{
  "num_hidden_layers": 13,
  "hidden_size": 256,
  "n_experts": 24,
  "experts_per_token": 4,
  "d_expert": 128,
  "d_shared_expert": 0,
  "hidden_act": "swiglu",
  "moe_layers": [1, 2, 3, 4, 5, 6, 7, 8, 9, 10, 11, 12],
  "router_score": "softmax",
  "normalize_top_k": false,
  "routed_scale": 2.45,
  "balance_loss": 0.0172,
  "balance_bias": false,
  "init_std_router": 0.00964,
  "lr_router": 0.00141,
  "vocab_size": 8192,
  "norm": "rmsnorm",
  "norm_eps": 1e-05,
  "tie_word_embeddings": false,
  "optimizer": "soap_variant",
  "learning_rate": 0.00328,
  "beta1": 0.95,
  "beta2": 0.95,
  "max_grad_norm": 1.0,
  "batch_tokens": 131072,
  "max_seq_len": 1024,
  "train_tokens": 470800000,
  "max_steps": 3592,
  "dataset": "wikipedia_en"
}
Below are experts of layer 8 (counted from 0) of a mixture-of-experts language model. Rows are named router (the router's row for the expert), gate (a neuron's input weights, with its number), up (a neuron's input weights, with its number) and show model dimensions 0-255. Each number is 200 + 20 x the weight over its row's rms, rounded and kept within 0 to 999.
Before each expert's rows: a language model's description of what the expert responds to. This comes from a sample of Wikipedia text that the model never trained on.

# expert 15
Description: Short syllables continuing a word, often after c, t or a, such as rock-c-ut, c-ess-ation, car, set, test.
router,191,234,185,210,192,180,164,180,216,203,213,229,194,174,204,217,224,214,166,144,212,204,163,188,219,205,194,196,191,219,184,227,223,198,188,188,247,188,209,209,255,193,207,190,192,211,203,200,158,204,205,232,197,212,196,218,227,181,211,217,205,216,193,199,177,251,227,179,180,212,181,237,174,193,213,196,179,178,228,218,179,228,237,187,209,199,194,191,219,181,192,233,216,214,184,216,177,191,221,194,191,196,229,205,201,201,214,187,217,214,210,214,244,232,219,202,222,209,228,220,215,200,172,189,172,186,216,184,169,226,206,226,214,171,178,202,193,167,181,214,165,204,199,190,181,233,187,196,173,167,211,207,185,225,199,203,236,217,162,180,228,184,183,187,184,205,180,207,173,232,192,186,187,203,167,196,174,208,185,201,188,204,239,170,247,189,206,192,228,184,206,191,184,193,210,200,202,224,203,227,166,188,229,198,203,180,191,172,139,235,197,180,205,223,195,220,223,216,186,200,191,200,192,200,212,197,184,177,197,215,206,201,185,206,211,219,214,188,195,245,178,175,204,189,181,197,193,217,203,193,226,231,206,220,198,238
gate0,161,186,180,216,184,226,195,190,188,210,190,209,217,205,214,185,225,181,222,181,196,209,209,221,237,216,219,193,212,189,187,194,218,174,224,208,250,226,221,190,214,240,211,220,192,219,217,220,198,234,211,190,178,210,195,179,201,209,174,168,197,234,194,217,206,217,206,182,185,213,232,157,207,201,213,192,174,173,188,186,185,228,196,197,246,177,154,206,234,193,176,209,218,190,229,237,184,201,192,198,239,177,232,189,193,203,160,190,211,201,212,215,225,227,209,231,207,191,181,200,183,196,218,190,191,193,180,157,217,213,223,216,176,190,199,200,213,200,203,202,183,187,191,201,187,205,207,204,179,223,218,204,193,178,198,182,185,225,201,204,202,191,236,233,223,182,173,207,195,196,200,227,209,226,251,222,208,239,169,215,187,206,185,208,200,199,173,224,199,214,191,161,169,224,220,213,260,180,196,206,192,190,184,206,182,195,191,224,180,173,212,202,225,235,159,219,200,241,197,204,213,188,197,195,196,159,199,217,234,230,197,206,184,173,193,201,206,168,177,208,240,176,227,196,200,182,225,169,168,179,211,217,184,197,201,175
up0,184,171,203,196,183,209,174,210,231,174,154,199,181,183,213,182,184,212,182,207,164,215,229,218,222,162,234,193,213,212,196,206,167,191,191,184,178,166,201,221,198,208,217,196,195,185,211,214,185,221,216,189,171,210,161,219,177,186,165,218,199,187,199,228,226,190,182,195,195,174,210,198,169,220,217,225,177,220,176,179,180,202,201,179,202,183,179,173,215,192,212,162,195,200,211,150,219,167,173,199,195,193,222,191,186,212,164,202,185,200,220,125,209,191,207,177,215,197,179,216,249,175,216,189,179,193,208,176,191,162,210,243,215,200,182,193,185,198,205,214,171,207,223,220,196,181,215,175,205,177,234,151,232,182,205,192,229,172,198,203,201,199,219,174,194,169,208,217,220,184,233,201,209,223,194,208,202,198,202,221,205,195,177,233,198,180,174,214,187,187,205,173,188,191,223,191,201,196,185,204,204,219,229,180,216,198,208,202,183,176,220,201,174,212,200,196,197,186,202,211,203,178,190,212,168,203,194,189,203,239,229,205,206,148,181,203,233,197,239,182,226,200,215,180,197,206,194,196,200,188,176,217,164,177,237,236

# expert 3
Description: Single digits within years, dates, scores and statistics, mostly in tables, such as 1996, 2005, 16–5–4.
router,172,191,200,179,179,212,206,218,185,212,199,199,164,182,202,167,177,189,172,201,178,211,183,222,198,192,188,177,201,211,212,207,184,213,195,186,186,204,194,208,209,211,123,187,217,227,184,221,181,198,187,189,204,188,205,180,157,210,184,191,211,146,210,182,186,201,182,183,201,179,201,220,174,195,227,211,213,196,201,197,217,184,189,233,200,185,206,158,185,195,215,213,216,198,204,192,224,206,245,219,175,205,220,178,202,170,207,217,200,186,182,207,213,170,219,177,184,180,207,196,169,181,171,223,253,184,204,194,191,203,223,156,182,212,184,211,214,184,261,208,246,162,204,200,215,186,197,203,258,204,210,207,197,197,204,206,202,190,187,170,203,198,184,193,200,208,182,183,206,178,201,214,198,216,224,213,207,200,170,205,209,178,206,184,200,184,190,214,220,188,165,185,180,189,190,217,194,184,183,196,219,233,242,203,218,211,181,238,228,215,215,201,174,180,207,175,183,219,205,193,193,206,187,186,199,165,188,216,216,184,216,162,184,183,219,211,176,249,211,163,186,175,178,197,150,202,196,196,195,177,219,173,198,178,133,189
gate0,196,206,212,174,180,202,189,190,206,226,240,190,235,195,216,167,177,177,158,183,199,166,214,210,190,204,211,195,180,225,211,177,203,191,171,219,188,193,180,216,207,205,182,192,190,208,207,163,179,184,165,220,216,180,214,187,209,178,223,206,186,244,193,221,213,217,223,219,188,207,207,201,190,217,191,165,217,197,177,210,187,206,191,236,171,181,158,194,160,172,175,186,181,210,232,221,224,212,189,187,206,186,233,197,178,183,186,158,169,210,175,181,195,207,230,166,222,192,226,208,185,234,210,192,203,202,207,201,241,184,209,164,227,144,214,192,188,192,220,196,214,221,218,179,208,227,226,202,236,187,200,206,217,208,215,182,201,215,183,157,221,204,174,194,186,217,204,184,181,217,205,235,182,226,207,233,206,170,203,210,196,202,218,187,169,199,192,221,204,212,176,217,182,221,184,197,194,210,171,222,196,206,198,214,170,226,210,219,227,197,191,199,171,149,187,216,226,218,205,187,149,193,224,179,156,194,192,209,222,220,170,204,226,220,217,207,223,203,211,199,208,193,177,192,183,178,207,168,189,183,185,202,206,217,158,171
up0,194,222,194,173,184,212,218,221,193,208,204,178,224,225,242,181,192,181,207,191,200,211,166,212,179,203,234,220,193,173,228,255,217,222,178,217,158,208,202,220,205,194,180,214,200,217,161,211,203,173,192,157,221,220,205,210,171,195,176,217,196,177,198,228,226,225,230,196,174,167,205,239,175,222,214,216,227,199,184,173,202,188,209,193,180,197,207,191,159,197,171,218,180,222,212,243,172,196,213,204,228,208,172,188,198,201,189,220,198,190,217,201,202,208,191,202,200,194,220,202,170,211,186,214,228,243,208,213,222,185,186,170,216,200,201,182,185,201,185,202,201,211,201,226,184,208,224,220,249,180,215,172,203,181,197,195,166,179,196,171,197,208,208,212,255,219,231,211,213,207,216,180,210,209,203,223,167,187,209,194,218,221,214,199,193,215,214,233,193,200,175,203,189,215,210,236,169,221,208,202,233,223,235,181,208,212,186,191,200,231,166,221,211,233,165,236,191,176,193,172,168,208,204,181,221,196,169,238,169,206,197,242,167,196,226,196,227,188,193,199,205,238,206,204,198,180,218,184,215,190,188,200,212,199,192,197

# expert 22
Description: Vowel pieces and suffixes inside technical, scientific or taxonomic words, such as the i in hygiene, -ium, -idae, spectrometry.
router,217,154,215,228,247,205,190,207,238,217,169,175,208,197,199,212,168,190,206,210,174,206,186,200,224,218,196,167,173,224,196,184,214,156,186,204,151,174,209,205,217,214,206,189,207,207,211,172,174,180,181,209,199,192,202,197,228,208,200,214,212,187,205,196,209,184,199,201,188,200,188,181,197,193,193,189,199,190,199,201,214,172,171,176,198,196,197,207,157,249,170,228,203,194,215,193,204,201,248,211,220,213,212,202,238,226,211,192,165,214,171,199,206,185,233,188,178,199,190,238,222,180,206,165,174,199,186,167,220,207,198,186,216,205,216,197,171,180,203,169,172,170,163,184,197,194,195,186,177,221,216,211,166,205,218,210,186,188,223,165,196,246,184,198,200,213,183,180,202,184,209,203,194,214,202,197,186,180,191,200,182,163,200,180,170,175,191,176,178,188,212,185,191,181,194,200,192,212,224,179,147,197,202,199,196,190,212,191,231,207,208,193,203,217,215,211,207,212,180,194,217,223,201,232,219,211,166,187,181,192,242,223,170,190,161,173,201,210,199,168,225,182,155,195,216,205,199,168,205,151,237,177,187,252,213,209
gate0,169,207,182,218,168,194,231,196,208,226,194,215,194,182,182,158,186,194,198,163,217,190,204,197,229,208,202,195,236,192,182,217,210,194,202,190,186,200,172,238,211,198,207,214,227,178,179,137,212,169,241,216,205,183,225,199,169,227,213,190,190,187,228,189,195,222,205,218,185,192,209,206,179,211,221,161,202,170,193,204,207,194,179,214,174,202,231,219,181,192,211,181,229,170,174,182,193,205,232,179,192,184,219,200,170,187,197,169,210,209,187,170,192,190,211,194,180,209,231,193,212,239,188,185,207,175,234,167,209,172,200,223,220,236,192,195,203,233,173,179,200,193,165,170,208,214,224,189,171,179,199,234,166,198,181,183,180,218,201,190,217,189,176,195,179,193,165,204,211,207,214,164,200,216,185,156,192,163,222,175,193,209,188,213,227,222,218,194,205,209,212,219,192,223,192,213,225,200,212,172,204,184,161,210,215,198,209,133,214,199,211,200,206,233,179,193,191,203,192,214,201,166,208,171,206,160,229,198,198,209,228,177,209,198,219,186,191,156,227,207,224,196,207,200,207,193,187,203,231,189,206,225,236,216,179,215
up0,212,207,189,184,209,176,210,239,185,222,232,195,199,222,213,192,213,224,222,221,206,167,193,238,198,239,197,213,188,173,189,219,187,210,231,201,222,190,176,191,228,213,170,167,192,197,196,195,180,210,229,197,223,200,211,210,175,212,208,198,173,214,197,207,223,219,196,222,188,168,211,217,224,176,183,203,193,205,221,224,194,202,162,191,201,215,124,197,214,178,201,200,227,191,225,206,173,195,213,199,173,198,202,178,208,213,234,188,193,217,199,153,208,185,182,185,226,199,200,194,232,172,222,216,186,210,181,221,179,173,215,161,221,167,219,211,155,195,186,204,189,225,196,198,202,200,177,201,194,156,198,225,211,224,183,204,206,208,225,173,225,190,210,222,208,189,174,196,184,192,189,206,185,195,258,227,179,202,225,217,243,223,203,179,198,227,226,197,225,188,230,179,165,220,182,186,168,224,210,193,174,200,210,215,196,204,196,209,190,224,203,209,222,182,171,220,229,222,211,192,210,190,205,232,232,206,211,206,183,213,177,180,195,193,185,212,200,230,226,197,205,195,246,153,174,183,228,144,198,208,176,204,207,197,200,183

# expert 7
Description: Common verbs and mid-word pieces of verbs, often after f, st or sw, such as moved, played, sw-it-ched.
router,181,242,189,197,207,196,158,181,182,182,224,201,181,194,173,202,221,214,211,183,188,212,203,163,207,204,173,212,217,232,220,236,205,183,199,210,235,196,221,230,196,205,217,177,201,180,197,234,164,226,182,184,201,222,188,203,225,201,213,220,215,205,217,228,161,197,206,183,187,198,161,215,210,196,198,221,163,189,216,196,178,205,234,179,218,185,201,182,206,210,205,243,179,225,192,204,165,197,202,174,205,194,198,203,200,189,172,201,228,200,178,180,203,207,179,197,210,204,227,206,197,178,226,158,186,196,209,205,195,211,218,257,179,226,214,204,211,184,204,224,164,212,213,190,192,220,175,211,190,160,210,189,221,215,222,174,226,208,184,216,206,182,162,182,199,185,260,241,185,184,225,211,180,200,204,206,151,233,230,200,183,204,198,162,213,205,197,198,180,202,186,191,227,185,200,164,210,221,175,193,206,231,166,212,209,202,183,182,171,229,187,205,186,232,176,235,216,182,200,188,220,197,187,194,188,194,194,210,233,209,211,180,203,220,235,201,224,163,212,239,156,177,211,187,213,188,229,229,207,215,187,221,196,190,178,209
gate0,163,232,219,169,211,187,218,202,237,170,217,203,209,231,183,189,198,179,203,226,185,176,183,186,204,203,191,222,154,223,166,224,149,185,210,220,171,185,212,206,209,207,205,215,198,220,194,175,190,233,223,206,209,218,211,240,196,178,184,210,220,233,204,190,169,226,234,193,182,237,189,183,223,189,169,222,199,222,181,205,204,210,198,175,201,185,201,194,198,196,198,243,208,193,208,189,172,212,153,231,184,202,197,226,190,199,163,197,204,213,214,254,165,192,240,199,163,189,221,195,208,190,213,159,244,192,179,192,193,207,173,183,189,232,193,213,168,191,214,201,217,221,192,198,213,220,229,185,171,171,178,190,223,211,178,186,201,226,158,202,197,200,221,201,194,174,233,198,193,182,211,202,187,188,205,214,191,238,228,210,198,173,177,212,210,190,213,197,206,175,168,215,211,197,176,179,216,184,188,189,188,175,187,205,214,207,184,194,203,180,198,192,191,201,195,202,155,222,191,190,194,239,199,205,185,165,204,168,215,206,220,195,204,229,163,203,230,179,189,213,172,226,207,230,210,179,211,201,212,181,179,194,166,225,183,169
up0,204,208,199,208,168,196,198,194,199,195,194,195,187,215,201,238,196,207,199,193,185,204,228,189,180,183,220,200,196,201,177,178,183,170,204,242,192,184,174,171,196,179,204,234,173,187,192,215,192,215,216,195,163,212,169,175,233,189,199,216,179,206,231,195,189,197,158,225,183,154,166,215,192,209,212,236,235,204,172,198,170,183,203,211,214,236,213,172,221,206,184,168,179,201,229,190,232,197,191,185,191,190,226,190,190,164,198,243,226,193,197,213,213,202,173,223,196,194,212,202,209,180,183,184,245,183,194,212,213,171,219,192,178,176,213,199,204,218,191,187,204,185,165,197,209,204,204,174,217,199,243,207,231,173,127,172,231,182,171,186,202,199,213,201,188,204,233,163,176,177,195,183,220,227,190,206,195,222,230,166,214,199,183,199,147,226,211,193,176,214,177,216,191,190,191,152,188,177,207,197,191,209,213,206,218,213,223,211,221,174,183,191,180,222,171,210,222,206,180,205,210,217,190,192,178,207,212,207,194,210,203,211,243,184,213,202,219,169,206,196,222,218,163,217,203,176,219,191,204,162,196,171,218,215,226,179